From a checkpoint of a small mixture-of-experts model trained on Wikipedia.
Training: a variant of Muon for the experts, 815M tokens, 3110 steps.
Below are experts of layer 2 (counted from 0) of a mixture-of-experts language model. Rows are named router (the router's row for the expert), gate (a neuron's input weights, with its number), up (a neuron's input weights, with its number) and show model dimensions 0-191. Each number is 128 + 24 x the weight over its row's rms, rounded and kept within 0 to 255. Numbers have three digits each.
After each expert's rows: "mostly gets" lists some tokens that are sent to it at least half of the time. This comes from a sample of Wikipedia text that the model never trained on.

# expert 11
router:110130114115117122139142132140093181163115097160158099095154113106173100144120079165098149118100144153123139178110147126104141173142160153136088105111092082108133103156112130090144131167107115102159148107109145154129169123153140133095159110118157107087098121117131114154130155090119149100153142133151172095131154135155130107101107136131151120141129142163123101148110109135118137145129158182123130151175097082137148143139157114119149167103133111108145163161129174128105134099111120135152177114139119134137162160150136157175104139118145149123135094161131133159164109133123122089
gate0:141148175105133125146112113127148103134129135122158124132152173085144127090117119086150149117123097119123154129121092133090142126107134119092113122129129115091109117080126068150122108100157090126121110129141112139113119079141140142120085145151125171082116168135117146155139117110103132140115132146089148137100107095125120111116134131099127095091161169097101110126129158112130130104140159089160137083137162178126124106118105134173130150085125089134132149085098119126108117148181174150133132188096116092130149146146113148118118102161114149136084095114075129144096124169148129122
up0:121172097126153095088154156101117148118137095129078119100118122115161150132110140121155135113107143102108157125132127088117147127113098141151131118082093126116062159102136128101134119129084087073111146108145127145147126127115161069131116157156137081114126111134092135155163191160111124114115138116145120150145131184111152132133123087126145159143151079123149100166121117161113101131096125135116096129157106109131155153099116138107179159112138140103090131146145108131138131140092090088101098127095133138119133136101148137139105093109148139096155152121152135126128119135115171074
mostly gets: " M", " m", " s", " h", " p", " c"

# expert 12
router:095137121114105098159130140138107186174114128165151104104155103092146103125112107158103169109114157191136151166128139127107122160142148153130104089094081094132141108148117106121139139152144093123150129121105154138127125119126131140078132125133145130118086138130145099126144154088119148109157152139163169078126160155133125099116100119117143120146099138175129120140104103103091132129114144164143115136164100088130152176146148083116160134080141121099153160151139142132090159100102131146140161099168110132137176157144134160143097146151131130133140099131091141128160139127121116081
gate0:123104142109139109133121089154134099128086141138138099169174145149121152136137131146152159133133075149149166119127105095151149117127136101132136088118154120126099116124119095113147144152127128144137118113151096193128104147131155154118113151155115139097125130151128112140176111131108119127112149123107123122160134114093143123138174125094169088102113142090060186143110150096079156096180134135126103114076124130127105139112093157118135139085128102140127138146115158089105107105096129209147154137132107123145162137113123132137173131123132141151074138119149116104136146155092142107
up0:154133137135093124134109092154093125091153126121100164103098108139159162144172150125122127114133094127144122123123119100113101139152139092140069089093092159109116146093136143109125103137135117106119138124143156129177156099109095106153141145120142151130125144122127188115129141114098134144097145110087112135113111122122110121115105124132089089150125128104149149132134118126108133172153131149145138114119141099160060117066129133146127133092117104095148103106118078141152074114103113114127121127095159164100149109160117127143111152160207158111092141138106100078108142142139142093
mostly gets: " World", " M", " ar", " Am", " man", " Man"

# expert 27
router:119148108122111111140127151133100157142128110169156098083161107090162092146133096146112176078111150151112094147104140125109100149145141162153126094073100113111133114137106104118133155144123093091159128141111153166132132100161136140104161126119154119116086119145162104134127141094108140114163134122174164117107157131121129091090095119141150129141128162178127101142103102104089152152156143179138112156164092112130152141154164095111138152105143123122147168161120140109115143114090117161126148100156120136155140133158144132144076137151138142124135106143111136183138139134127108072
gate0:110166096113104116131156115116174083136133106154113160147184175130132113116170172121155134131125098130111180125122130095149137131142131147136141085120127132132140155063110115141116119143142094127126131141139120175125104126115177110115151171157099114072145156147132127095177100132122116151113151106124162119155094141126097127115149108107153115133126122108127158107134158152130107100129145154145152130194111141075139113104109145135093112146150140121137129162118111160121151118109101134125138105121126137153175154135103096169096124138123091189114133156114153123167091131076117105
up0:134164130143124144124133134138102153104146124125147103120067077120134157174110126146175133108122150141091156101139137099152152147159102125147103124125123151143145126137114150136157172093137101104120120124109114122155099128136158142124124120161150131145106151095131162177153125166146136133169144084133144148153166155109137118129100109097123107164112129139128133151117145128097082182166143149125141093164131104105118172088160157148135143104137128073114121100161121099171110145161103140088061118134167147126125100110103157134111163142148151106140153145097112143114132186127112104
mostly gets: " E", " U", " Mar", " Le", " O", " Pr"

# expert 53
router:087125095114114101140139111149092156167105120155153088093160092117139115134118099158135143083110165157109108137106171111117108182145146135130092118067111122135116103164131127123129167168112112085159133113110162138157129084132132143083143101140154109126121124132161108157132170097105138087161151159161142126121157151131104086101092110121161101114137149155112097139093108129137157126132148181104107180145095120130116157152141118092121134085147089106136146143139136102105160075131126126139138114132128163153144154154144124162091124142141147117148102124136109140121143127110135092
gate0:142133090104137104125133109150114120106138121150159136132168107120145080171125148103147134139183097121089115144153081129132130093107109125133147136077147123095128123083091173146178151087128132147125139107161137126151112131110138181097128161148094111129119125128089072142143154128124131132136138107112164165141140126092131122128097121087139115097148197126108138125101132159150113118115103143128150143126150108081113099154132119166117144101128134159164180147096119111096154128163133145125097132107074130116150158176099147119095148153122175136129089134111142148138106124096115133
up0:157135143120159147130144126130116103146136128141109124121084123105175148138122113171128076098116132142129134115140125105147133113151113127118074086137157120118154117143152107110104117145121054084137145144103134117161118110094125107108125108122170157106151143117162189095127120121159167127128117099160097150124111095146143141134127125152132107163075092093136103141148126134066090148147153090126125110142120087111119090095138131100149126168116144085117107108138112127165098106120092098096133125101159139124141105106093141142109116152138166106185163139119111119125110163142150079
mostly gets: "ro", " pro", " Pro", " Gu", " pre", " El"

# expert 119
router:098125130100142093152149110108111150167091111179139100079152089116192121153140118141132149088113134151117131144096150128099154164113173150139089090095116090110125110141129107087151138158153118123135148129116149144117128118157130132103120070119122110101104104122132112133163176059105122089137136145153156108110159133142117124096118126147141110133133159143162122170097103114119141156129135146150119154170096109119145145139164084092134143087120100121158141151124155132102167110132115109121139077163070126139165126147131140152128127123124169116133124170111144143156127113152126110
gate0:099112169128115139140163126092138070112147114116112163137170127132157099184126164107125101107134108137119206134122138115117154125136158130165137112106073160124132132129165110148147116119115128126130096158155121162103087115137113103159116115119127155133130125112104081128171118129132101117134171142061178135138141120113157141076114108106114105143140162138126159128101143145137115133119141155075145117131116135099150118107171150152119121112201136128152147146127157088136153140122135148056130150108096141117154140147098111124121143110144132151102099131084132131145109119088130134
up0:116170134121140141156109131127132147118105086127128132131116163143157178168141131134141116103143134138108134108141137145130119121150122098137102076162125110092115125137114108132131096096119108107120153114149129117157136118110165068121140128149111150121121111141114155149163118148090155105144145099124124094151107184119193138158081117138136091193126117078125115134128120158113111174141106123093133147120092132164128103108125095102126123088075085070083135143130111157140098100105136097100127147129157161101143115107114102126142113146162164104168143090131099128105167123130104163
mostly gets: " that", " this", " sh", " it", " Sh", " they"

# expert 1
router:092138133109111103172133128153100151165076124167148098098150090105157110135138099173112176091113146160093130158142157111106115136136149167124117100112111078141114099130097106102149146148125102105148134138091149166142136134160126162075136110130148112124105115126133115131145160105123143127159167150151157101078149170123127100082090112149164116142118166157108108138103084121121135141166139153132103155151115086134145140137169107113135138112133128130160171130124185108093142071127136121141159103130102134130148141131145119136099155145166148109140109142109135166158121126128107108
gate0:102137109107142153150172089131165102134129150143128128174127108119124157152108143137151139118125077102063192117135112138121147129137101133115137100087151110112122132067141141128093098120087058098135110100157101141132102142089148119115115140164170142143143085165110148100153094140130112099141178135112165145178128148100134147113149147107113105142123136121090105083093093126120151109121128154108160086122088102128124115133108115139126091114109112144126138146110150100087123113120114153156092149138119113119140124133120133099106085134121144159091107169135110132130098162109132114
up0:130121146144132120106174157109098151082125106147080148075141101083147135164129154134119107147159110121133117122132125105131132120159093146147163139129123141112109156144131129142136140170141133103131160107114122135172101114128147129104155155143157152139157095139149168175105174106091125103132135101143134079150119127177111165152130084101130099174095114107168093125124136142116132124148142129129159107142100109120109107129142143115120141114105124074110120125137128150147089142126085117094072126145175136106166113119115092161135137140171162099178128116134108123142075184115141120
mostly gets: "0", "it", "iv", "ok", "emb", " part"

# expert 14
router:108135135097113098147133139142096155172101104173142113103160075097166119127161109165105159108114169142106132153107169113099145144130153152122088113120092094099134122140107095104157136161134101114170141109122151145146127107164118178108133111135174116110115115131144111123149146069104158108157142161163146079105161158135110103110116117147150121151116152157123116144097107127128152139138168177159130133161090113129150158147168086101140148097137111091152147132125158115086149095134144138154157110162100119160146157156139121163116131145150139123118099160118142149140125145122129102
gate0:108153152114076130141139128132179076100163133119095154134169122138152141113149146143152134093116100145107164131135135087089132124138101121116147122059128118108102096099121129093134115136119143114137106110138121145119115139123146120106127146129132136104116166152117129104117134081146145101089104157077179134148098116137149151106109127147134075135109146128111131164128135119146070106141127160150142107126118094130189111126122166149067139139150151145106138110154143119115139103090119171078148127106120138132143161103092170115131114102157139166115083164093159137122088112125101103
up0:165186163149120133126127156114140166121120164134087112121091124092141135140118114160122133146147143152122125125122150109178106155118106119147076100115118135114102155110165116131125132156134119125121151098124164065144139083090167103129143109155145114094128137120123153104146142143103157103108140088109112098135146167129139171098160127145118131156120121113132130155111132135088100147161166166121120108095153088144132122103115132115123156122077116093115139106101124112151038167135112093159114092136153148085164113123150158126106110136150170097144150119107118119125108158111134101
mostly gets: " a", " his", " an", " the", " her", " another"

# expert 75
router:124116126080121117141135130125095167152101117156164106098152107117151126153139086164108155114128178135110128137111138112090120150160179153144119100109110095094136106167114132087153151143155096105124135111106164142148133111148144163122123113126154105108080107132158087129122149114080167103154162137154134092120155156141129115124133101149166113141109158157126081132118089133094144134120136138133124139151056116131121172126163098126100140092115118112148148162126148112098157065138129135161134110147113125163173131140143126127078170121129147111147114127115142166152110145120112078
gate0:131108105118103120122187130107134125121101103118092155094142118099167121116147114111152129158158085133102219116109134139090151125147101112113137125120104103102104134115101119129124119161165125091132122152181121151117113101147170118096106113155111159126135114098109105148167097149082125161127142087085112137160083142140176135109117135087154128161104147117109113137130157117129125105108118135123114128131094171085135106105163129128131128116133171130129170168086146129138153142114143168131136135117092157159159158151108111140118093079119145161116128122099118129182117127130101128
up0:107165139140125096133117136116087179091114117106099127116141137115138100122147117147124107100124108141113107101133117127142144133112092135181149121108115095119140133144155134135088132133156101089108154108132106140171147103142095124107140145150134125180138131127171140129141166147099144138156175106066117135102172134123125136146129170136091086159175088127127119121139147140162083154105184149123111119098150107150102142102155130102142114129109117124126127106110140091124111109154113097103108130135130153149151076150093070149084097170162146080169163125114123106109141146120118096
mostly gets: " ==", " V", "|---|---|---|---|---|---|", " ===", "|---|---|---|---|---|", "ists"

# expert 49
router:116135121116114094150134124135107161150088114160138103104144128102166112133152107157113168102094148146114138156129160108086132149135149160125088121111108112092121113146110112084142165161133113109172149109093128141136148103155144145111133119140153113091100123136159117120157159080089167093156168140158158066100145152141123109089107139156162118129122173166126120127092102134127135147161177154140121139161092108108139148145151089098141158090144131119167158143116153120114162082130147115138171116149079139139181151144128136146112124141148148132112132150112153134167106123118117095
gate0:124142122099130130153124134084168122102165109125102140107185144130142118162125120137136124108097116143136191153130123111097091084119123127112099119123155119103123105118150130153124126142091102102174130124120126190124124135116139104126142127125130109126146146141171092136152149134139085083094128130092138120111110135149196102129157133120143147128164125086125129107102141145119129117170156137145109117169116120085153108164119112174079134105095097183118152169093138128098165104153105100124105156108138115105185154124158118134121114141136151184092115113113110144151089155110107127
up0:139139075104157104110147125142183126083154116155089144107146116096131122142141144173143074127101071140118124120181104114091157147157089128143072127122133139111131158100146143113117098154144110114160121119113105105178096123105151113121129134141091156102148137164127145178116129135114131109137129123117137161130114157105131178101146112138138129181127099145139135116149165155151087141152130109140126112171151105163100151079134125179175137104149161102117131094155145162135120168103116141108098144129149117140120155127118113141109130137150108130136143119118119139123082148096175098
mostly gets: "'", " his", " its", " their", "’", " her"

# expert 69
router:109143137126123111162124113161095145165095109148139113098144107102167125107154086166134165111125139149104104152133155112127128169137178143135108106107084116115123121148106118116151143152168088112140144132108156157140124118174104147115128083104142124094098121142152085127143162096114145110162154153160128101108161176101126099104100130143153121123123184154110103143106083134121152160169144157141110157160095108123125164130161094112153158103156121104147140145146141160109160095115138123107175102152085124143157136161123130140099143132142172104123094146116128165160130120127108089
gate0:152200125132118150145157108137147130125124122133153138123129103093182150153174154112107118082134129084131142120139128136158102131101123143115157127094130150104163129106123121130112128138142083128143107120166145158119136107136133113128077127114116129142087157111116139122140083079133154153122185147129130092154083115174154120074111112139146147163129153112115123111157145128155122100112154152130101104147137140101126112121140107146123148093182144157103120141063125110091140097117144143141127145100105088165179144131106080143119106127121111136120122195103130171108118147093134148
up0:136151127147173128139114126119079120130163144131114179088096053118131123176091140148132123121119098157096147123121127096124128121137080109142126093104118133142115152135123102140140139125135125104142137133109148177166127109109135116118113120147131173115114180138115160103128139134114139121146134100179149114143107150137093135132151100154148096151153082082147149144129155161093107135096129106145111086121113114109115108120151128078103150146107129108104142122176122056179107122129108161086079112104123145108141097109110144125111128128130131097174147085148163098138095155121136116
mostly gets: "ing", " days", " building", " these", "′", " Festival"

# expert 112
router:100124117107128078137153135146101154159084115173132121114160092102149115131124094162126146099101149161102141155129135141091115153149185154152085119101108101119136096155112117110139168152128104107151144111118131136157137097153144149085135091128147104102071130147147092126151167082083175099140144148152144108115156167120139113094108106125151128131125132154133104133108091125125122139147135166138113163155093108111133162144149071093125152071138101107137143119143146135109171078134117108153147116139125146165155151138141141170106131136140139110155119136124134156162128140140123085
gate0:105154108120136128134126128116148077150139115127144162112172110126145097118165146140137168114157121124081183123142142124104120167155107161139141138094109150116113106123116132124130158126123113133138107120154073155155150131079137135083131134151117143098058129106108124154188135114152112151110134137119149155168094133122149121083194161144140105119135167126100129150133133106158109068142146137117153099153118142092198088108140119120115151101117090132135180121067129092110137125143138149123128147096130122121127130161135136174102128120123142146143118174107143120105122131110135117
up0:158145142123140093137141143142142116088133142162140160132102093110158135135097166125148091114158173142130176133155119153094114120123068093108104111074122175142150120133105118126150148142086102106125128106098118113160153121135139079135169138129110152089105177133114124144163157161117162140163190110143114138165093169138102094137148106110131118152134093126148145155135143150071104171124132142121114138163141111138120111095162116124149170124106121097121148106123124122141115105114100144078096127140178153125133123139119165133107119107141168115143128133141131118158097169160148116
mostly gets: "===", "==", " ==", " ===", "====", "|---|---|---|---"

# expert 99
router:101163130105105098146144126121117155164088085177138099093165097100171125121161105137107174102105158158098140167132159131089123163148140134141100108122088086132120090136099122102160162140137118113173134135108148133177134123131114143105145094129140114116081119135156106120153153082120142122134172148163126094114158153132108085113105123143143129150118140164149091144103102107112131160136169164137125151147100108145114148119148106083127149097159120116133174135123158133113151107107113133141152100177124135129156131142152153143102146143127164137117115163114121141186113133104106093
gate0:149119110127147114157147093094165102139116102146110154112179167148157141116109156083139145109131079143121157136136118109137144095133130112123135099099128109103118109105092101108149115120115150116123123151141090175139139124088134100114127132164100120107069151132137128139165093126102126115124156137079157125099091118064141108067136129133158114131136140154134120105107148172127083093152119155128129135138126131156161104134151127169076114100158119166101128133080138155106144077066110120134104131150132104116162118127096154122134084092113137156110115133102150115095123123106129140
up0:111137164115125117125135172136107124139144152109096142112116133142145142125174144145165139139148096122110131111166115076103126110164126107148090123105118153123137122132113153151115162123116102123132138109123130142173148124099128095140117153144132141128129156107109143148097129152099127141142163097128106125131130118113187168162116102131141110133085124106141127142115167131076084142143130106131132086141110105117083112120145115120107166155108120077136103086100123131168066101115113139128072112082126165135126115144071142125085112132152139091185129122141093128197144130085157092
mostly gets: " University", " League", " Air", " School", " school", " City"

# expert 9
router:085124162086108118135127111134079151158081113173155089087133135114151081131138090154126162096115144156084116158124144114131139161147185146154116107115100120105131114162117115095149133149148127117149144100100176171154126127130142152116152115137137103105114086138140103144152159095104140107131125123144154138097159155125107099105111117162155116100122155147129117150104092124136133130157176168137104159146107121108181144160144104109152136120151110101161132121122171102085156105135131128172128119125112139132152154162136115180118145127134181114152095146108134160159132149137130097
gate0:146095117111104165175159105105131077103150130120137127131156146111104101113178157103160174098126130136131134126167125077132169119151124123137153095087132124149141112123156138087104127103093085134161086117135096183123101137117125111061104134154113152128136135109111122114131104118107151116125110152084162111152130128141136134108123131105137068129105148118067148132130091137134118069133165112089134156128118138124137132157154126154106117107115134132130120140108172144140117123140103151141100147133099090152176147122135097131074111123115145107154099137168140122122092132101178136
up0:158118161125153131144137130091129105137103140147136143112107127120113147106100138146084122134176134150128156140153111134147121146144100087143093120133129089116105163145106148143126144126119092121118148098125153110167101136106158119151096115192189099123093153101142154171109133156104143122138142074153113125126123146167154123106080136158132132173127092128139163163145140158097116122143134130142117104110096124157080112106102102092123156134133100125139161093129130132170111122121098105128087138081111131099119124114094137170135157126171147089152127087124104153161114177130159078
mostly gets: " km", "pl", " ft", "la", "ta", "ten"

# expert 51
router:095141106102137078110150128119100145159106112151142122098116080113174119125117110158132149090122152132105124167133134112118131140141160138171094099102088111138138085125119103108142138155112113085145138145109175154168147094151123136097115112115162089142100100127154085136136172099107158121147164152173128122104137146136108083105119135125131121164112137160131133147098114143110129133144144194138087139157068101126133144152164087094123150098145105101129184141129135147106176105124139145123137126125102143148172130148162139183124120149131176120132108135110138150138125099113118118
gate0:127107118123102121104133091098151115127123092110113123153116140101157130115111163141135136126156049113126173133133092120102139145127128136187155132108083131104127146122137104094113143166113102117136164097095100155127144113132111136136075174140126152138101104124121108139139157122097119118111137093133151117132130158098122128097129151099175101156056143173101171125094134129133134067109136111119140111135101126161145116147108140154119126148122041139104144139125140088162154133152092176139105169105099115125133119143113121120118116118124124125118114116079132130162090122135107092
up0:162138113140193142101138103126076112114139155086168147129089116106121146155113175140137133111118101127164108110156119119138137129132098119098095123107128129098131123154171142124144138139134099111131141111112152121127157105110148119138136131139147141157144121176123164113136149113134142116140137096141130118133149091132178126097052121114137120133128146055123129184123123100089088151111143117120108110093139092115142168110173108133141145138108097099156137098126115183183099115124097117105082127103122172113144096174079125140152130101128139090169129129131119137145122159110114113
mostly gets: " Dr", " Cap", " local", " return", "ording", " host"

# expert 60
router:096143132087088120139119134160089130161108113169176082112143119118170121146143111142119160105126165142094129160128131133119134150115156132155134080097098114101115130167125106112167154153146121110158151149106134152162145120148145122105115091126151100092107120137159106141144147082134161073147134148151142106095159151150117097111110129162145126123141159154142104131118085112100129148125123172156088156143089102128142144133158106112163154093131125121151156176118184116119178102109122134142136124160108113148158145160168141181119125140130158114125092166128102152149138148132130096
gate0:152141126143099132148147096100175118082142157174163167141146112128146128152142161086126133089125086140124155123150122119108138108118124131111087116091090115129149111148125144090158130165118099139129113114168058156118123149062137113080101155171154127144132135141128125107162123139153108085149112138073139140119106134136143132126137091135159131120106125139102144068115131158099136121128117124137098129156121131156151121135119112174112143124138109140160127103069173102076145106115115155135127144130120065116151126150114168130110122102146122168092130142104113143142110145158162118
up0:156127139144132094125109175128108125130110096112069170128102115106139102095145170136144146109144103102132119129117071123175069135145108097117107097130131128114135133129138162127143129156073125135122092094163154088123121110108126121143174106120120130102139113112130122102130135146120136118128163101088105136149161164156109160112100123122107116142108133072173141110109157178087101100141158122113129121147131110152124107122170098110148118143133120085118154117090134127134110124131108152155123116124131179133079095106148131156099113147153147099127186145172077127164109138147152150
mostly gets: " Med", " ag", " found", " Ag", "uck", "d"

# expert 32
router:107114124107106085146144143162079144160100118181145103098169119104164126129168116145094185123114140166095146146139165124097116153155157161122110098102104105107111105149118102103154142137150112104142154100120166140155131108135136132094152113149150113099098121127166087125157155076118151095155168126147170097104161150135136098086123133158163116136112165136139124144091111128104152143147170170135126149164101109140144140122137103108153156090153118106133157136120152105089158091099141158146164124150104129127172152155131133149112140117151145148112117162112121128149121136128123099
gate0:130158117101116124134141134145166124125151101090123154159165164106138172144110161116140125147121083151092198145147131132147123106131099132130140088095137101111122123088154093122127123115149102069117132132150117162136095122083157125123132129165123142087124152149145114129167100093107087114110164099104164129153077130101176106126168172114166191124092151101108162101152147134131106101101140146129112130136126137083129107141139139116112142093109109107109173125125163116131120100100100148116105116129114128129161157158114143129104092101120154141108151141109138146140100174125146139
up0:142151132144158104117137101111112095115116137155099124133120099121132144124146149141112138160153118117149110055170110121131121142165149089101090114129100146137119141112145117125123185142125169156153111105104126137163134097123110119168128153164129163162144135116097142146119139196148162126163149138113129130156092115137148137141109094114125084134115073120142101138106132162124086124167131055110106119103093135152094180075111130134126168153116133131121140103143069119157109160126122140125075143107184152130134111112126099111142132132144152092174134120149104135137127134110124112
mostly gets: " (", " \"", "/", "^{", "_{", "("

# expert 16
router:096131139104109112141125125145087131164107099179143094063157120128170084131149128155129183104107135152105127123149127098114122163142153151139129084085084096130130087115111114109137141143133114139144144139096129138127131126148128161090112089121155118115086125149130083128140137087142153110155171129162144117124154155145085107064081111133161101154132153147123137114085107106125143104127151156138091137130091083132136172154168109121170126107142137111137159134115176117124158089139149146130155131140094125133163129119139136160090127145136138129131097146092142167132118141112119106
gate0:140166152148119098144149130108121108148157109118103167121158129094136123102128131121159146125171080129095157066139104125134122129139105114109160084092103105122120126077122084135126162142093112110099150148146111143107125100095151110090105101160142122120108114148127122123155114124166165096092174131092174133140100063116136138098123112094149125133097156131093148103117122123152122083132132109107123137119098069090138135103149166151119116127160139144094148164104120121188115120128112142098130166122123132118180134147120160155114115126135144137154113144093115132105101141075128136
up0:138079106175152090118140102106126101141126107119067152081102104138120149134142144144142127116144129105100127088130103115128121113133112100153090127102150111117157121171102120137091181155105098148157128116123138105172135132104112140110108142116123172120109121099148152141156181112146128107139151099161150138122140138115122127128094134095113095153115133063169135099135138122108096176115113093116105128132116062136129129113154092119139171138116135100121134139152098141159111135122125108071130121150155158095112073153114143120148131115165142124174160146112092125145130144068130105
mostly gets: "°", "ut", "ung", "uk", "′", "um"

# expert 71
router:111125151107128101149113132144097135145091111151152072116161119121185121124166102152096187107109161158104131147125150106086113154122177170143124111107068108115121112162116119105140148150146101115159149124109136149162130107169118145076135111134159091097117125126144112121143148080117163099177147143146154110105174178109121122121110111146156124124126163147128121147093089147123173127139136169136103142140099095127144128138150102093154170102147129111145162154132141090108140086120154140137151118139097136134180138138128134140107131150170149136126116153120133148143106142114109091
gate0:152163138065123135170146125141138148123156103129162137131163139147153126150163115115123071139100133137141121089130113136131117100142096135104114144128134105126143130077124135109125130163152119155175133069130086145112133087143117127126093160143144131156103093125117122127148122118133092127128123145113139120156105129115167158127142103138119097084123138128083135133135119135129143116172130184082139130091114136101133062103123132147115145075148136137124146091071169100101143121128093140089147142099077104130185164127128131138105081143150119178154103144096129122149121144095137141
up0:177172123110143118118122137103132101112153102115111138143111092143151133162113127154131103170142154134141118111142117113099138105144106112120090141129149165122120111144131141128119142135136097107096112093147131105126098076140140105080151137159153123153096119108147157121141151179137173137182176073136136115135126165136144162114138099139089071142107102132121118159158138155082103163173141118129141123119142144130104119091151118109122155116107122095103111109147090106105103103151106103071115125092126168116122096149135118134113077170169159108147131112119139119170132144131174095
mostly gets: " in", " on", " In", "In", " at", " during"

# expert 101
router:098138130121115090148142119145103145168092108181141105096158110115166120128130105159122160107098154182115141158127150107107121176145168165141108106119072097112108110152105106113133138138153081106159126115117158135154143120145120131097152093110170115104105128121146091129138161094114150101134150130167164095106171141130120107091094130155148104117119147153135120133078099103116139149132178158129108153152080112132152130119153097104144125090143119091146167145120160138092154080113131123120151097160105147141167144157144137149111139134163149118131121171127112153144123142132125096
gate0:090073086117123120097149125127145117165107123163150121174153164109126153143135113121139136163128098137116183101153106121122126140168172138104086107159106103131072094110152098133151136130132097126168093122180121127114082163131172132101134134155129130104132134096109099135125119114149106108100176144110141166129103121102159100091082144151136104142134160116131121109127160121120152154120134110120103095139139160117149110099141110158141124114129112155133150144094096094088139120077106174086156138118103109130163149142129145108103090105126120164111122163107135128130079135110152123
up0:138114139150174135123157127077108120130139113195067138130084116122145132144142128163148137118150131130134121076176136119124141135148103084134092104162073142124104132151149113115128154137142109099166090117150111126180136128117113116174148136182097101128172145125101172132137166152116106115123168124106126109143092158128130135125086084113151125149115074107133167130101107158106128141147130102085118094121151116123119134127134128128102157112124108107140136109128157154176106125113115157091112120130111115138149074143127122094105098090155139086134089102131127136122122159100146106
mostly gets: " John", " where", " when", " while", " until", " ."

# expert 125
router:107142123118087118153133135142108154165110124153151118083142090091173125124136111157132183101118139167124104177123152120082156157140152153124113104085076125129126133149094127100159154119154105123171137110114161138126131114141112170109138107136142109108081105129153111133139138102095136098129146137155119109105181170134146091117126122137163098123103157158119089157115098120120133174150143150136104169168089114122154155120142101082134141087147116113170146139147161132115138107134121144129167134148121150121167154162144137146109169162146135115118111176096132128158101114140120088
gate0:120098116132080159171143121097158117124108120143132121061141122130138111142112139110158149138154107130139165124114098087136152127159077125121103090117111130099115133138124129142148119094144111112119167146162072216120128151080121148070105129133102100086124144140112141118136090115135152112114139118112151134106105153128181114123127114124146143126151144134133158109107164159114090126132104145139125111123137122135144118127129123113128150137110149120085134119125114127096138135147111118122124156093121133099192117092133144151055123128121148193096126150083139125104092146089082105
up0:169144142147139158151125121141095143121156132131094144114148124117150149130159173118139136120155114126133124126138117134149117103146112089186078118119146135118122155120089133081123130174098089106117158123107121107173128093123103115135160132161117107154116163127134141136162125148139149145129172104148140102155153138114135139101127147123109103121127100127136108143114171169077091105155149130104124113118139103136119130126195110136147156110181142076159150125150112115166066111112129170108081113113144116162122116166109118139101126168186141129139164139109068138149118141096163138
mostly gets: "oor", " village", "ful", " House", " minutes", " wife"

# expert 94
router:103129112114112117154138123130081174161089104171151094118156090122152103111148109157107168101108145176107121169129135134098114158136147150160103102112096107120112117164093114099146144130139102123147130114112146137158125124157107140093159111118164123098093120126146103120165154088131156118154159136164148097116180170129122091090117131172173120146131139151130129137102087127107144147149184159151121130142090102109137143132161117080131141097150124098147139165120157125106147095114136140136151123172116103124161142156147146155102158149148168115115098158122126153164109118119116094
gate0:160147100146162162152161132093149108127126119125131155145134142120126114142166126123132159137140091139134184107108102121113156111118088139105132103110126131096124141124127144116146142122118098141140093124179103164130137133144108115094105119159141113135117143152135132094202103111180134120110176128106166143172121126116161134103111135151167143128122100081107139118100127163130101141136158153145113109097073123088144152103175151125126174121167179148088158150094139092098122116133102136116165133107093119111208125146131121139106144099127100134099113145125128141133100151106122089
up0:148147181129126122116115163093113113094082143121082145104133113147126149145127171095107141148111143130113119094131125086133118156157107087113117141094090143136132172124141157100142151137154094105135144092138130089181117146110109143183171183123145150119131143140147111101134159163126110157128143118128151120148178171105127149102121107097104148143138156149111125158128159147120128140121136121150137137111121099100117126096146086112174117149147085127108121113168092109116087119140108129071077095104133157110106144117092163138097084133161143116133134117117128106147114122149165164
mostly gets: " season", " team", " school", " part", " club", " Team"

# expert 73
router:088133142108132104148140119141096166156084102174149116114168098108148103115138109140123149097116139156096103169115157116105134167138141146137096127105100091136138120140109121093156148148146088105132122109089137162148143123172136143103115101129164108104104111130153092134127162080087163104137150155150163124109174140134140091100111100145141084135138144166128121148090115110126135126159136150148125180160118100125137163145166084100159137086151123076173149154114165107117154100118148151141175129144129131136137140141151154138116141118147150128123108176100143169152132128122117103
gate0:135152140122121168143123157152142104152121150110149171165132129122128102118103142100159158110135108117127142114136134109108127136136109138157155070074103134121136151095122119115159166160137133137152110155158116176137164148091133170127105143139146128148095122139076136134150127108154153112134131096142154128148102044137131118148111101094132136125138111128106122140157145119151156071159142134115127120123117090119129148111194103145060091105149145141167122144069135153109146123115120145091165099160150129123181152088124153138128109102152122137122130152129104175108114153134147145
up0:138147120131159131104113125127106169140126079099097114096096105105125101140153143149114123138114134137109140115109138149117104138127080126138116107143137117100118134146126129152106106116125086128100148113128145105143156063120146088120153113142164122118100162131153125129132172106142158133139143096126131134131109141118128186137147141127100111171101060094168103146125139139091120115085151138095124112100122080129091148120137128082120159120098110060115153067147137124132072112167125146130108142108180152152153098136128125107108105123111140082161162096114091132119137135134083085
mostly gets: " f", " a", " all", " some", " most", " many"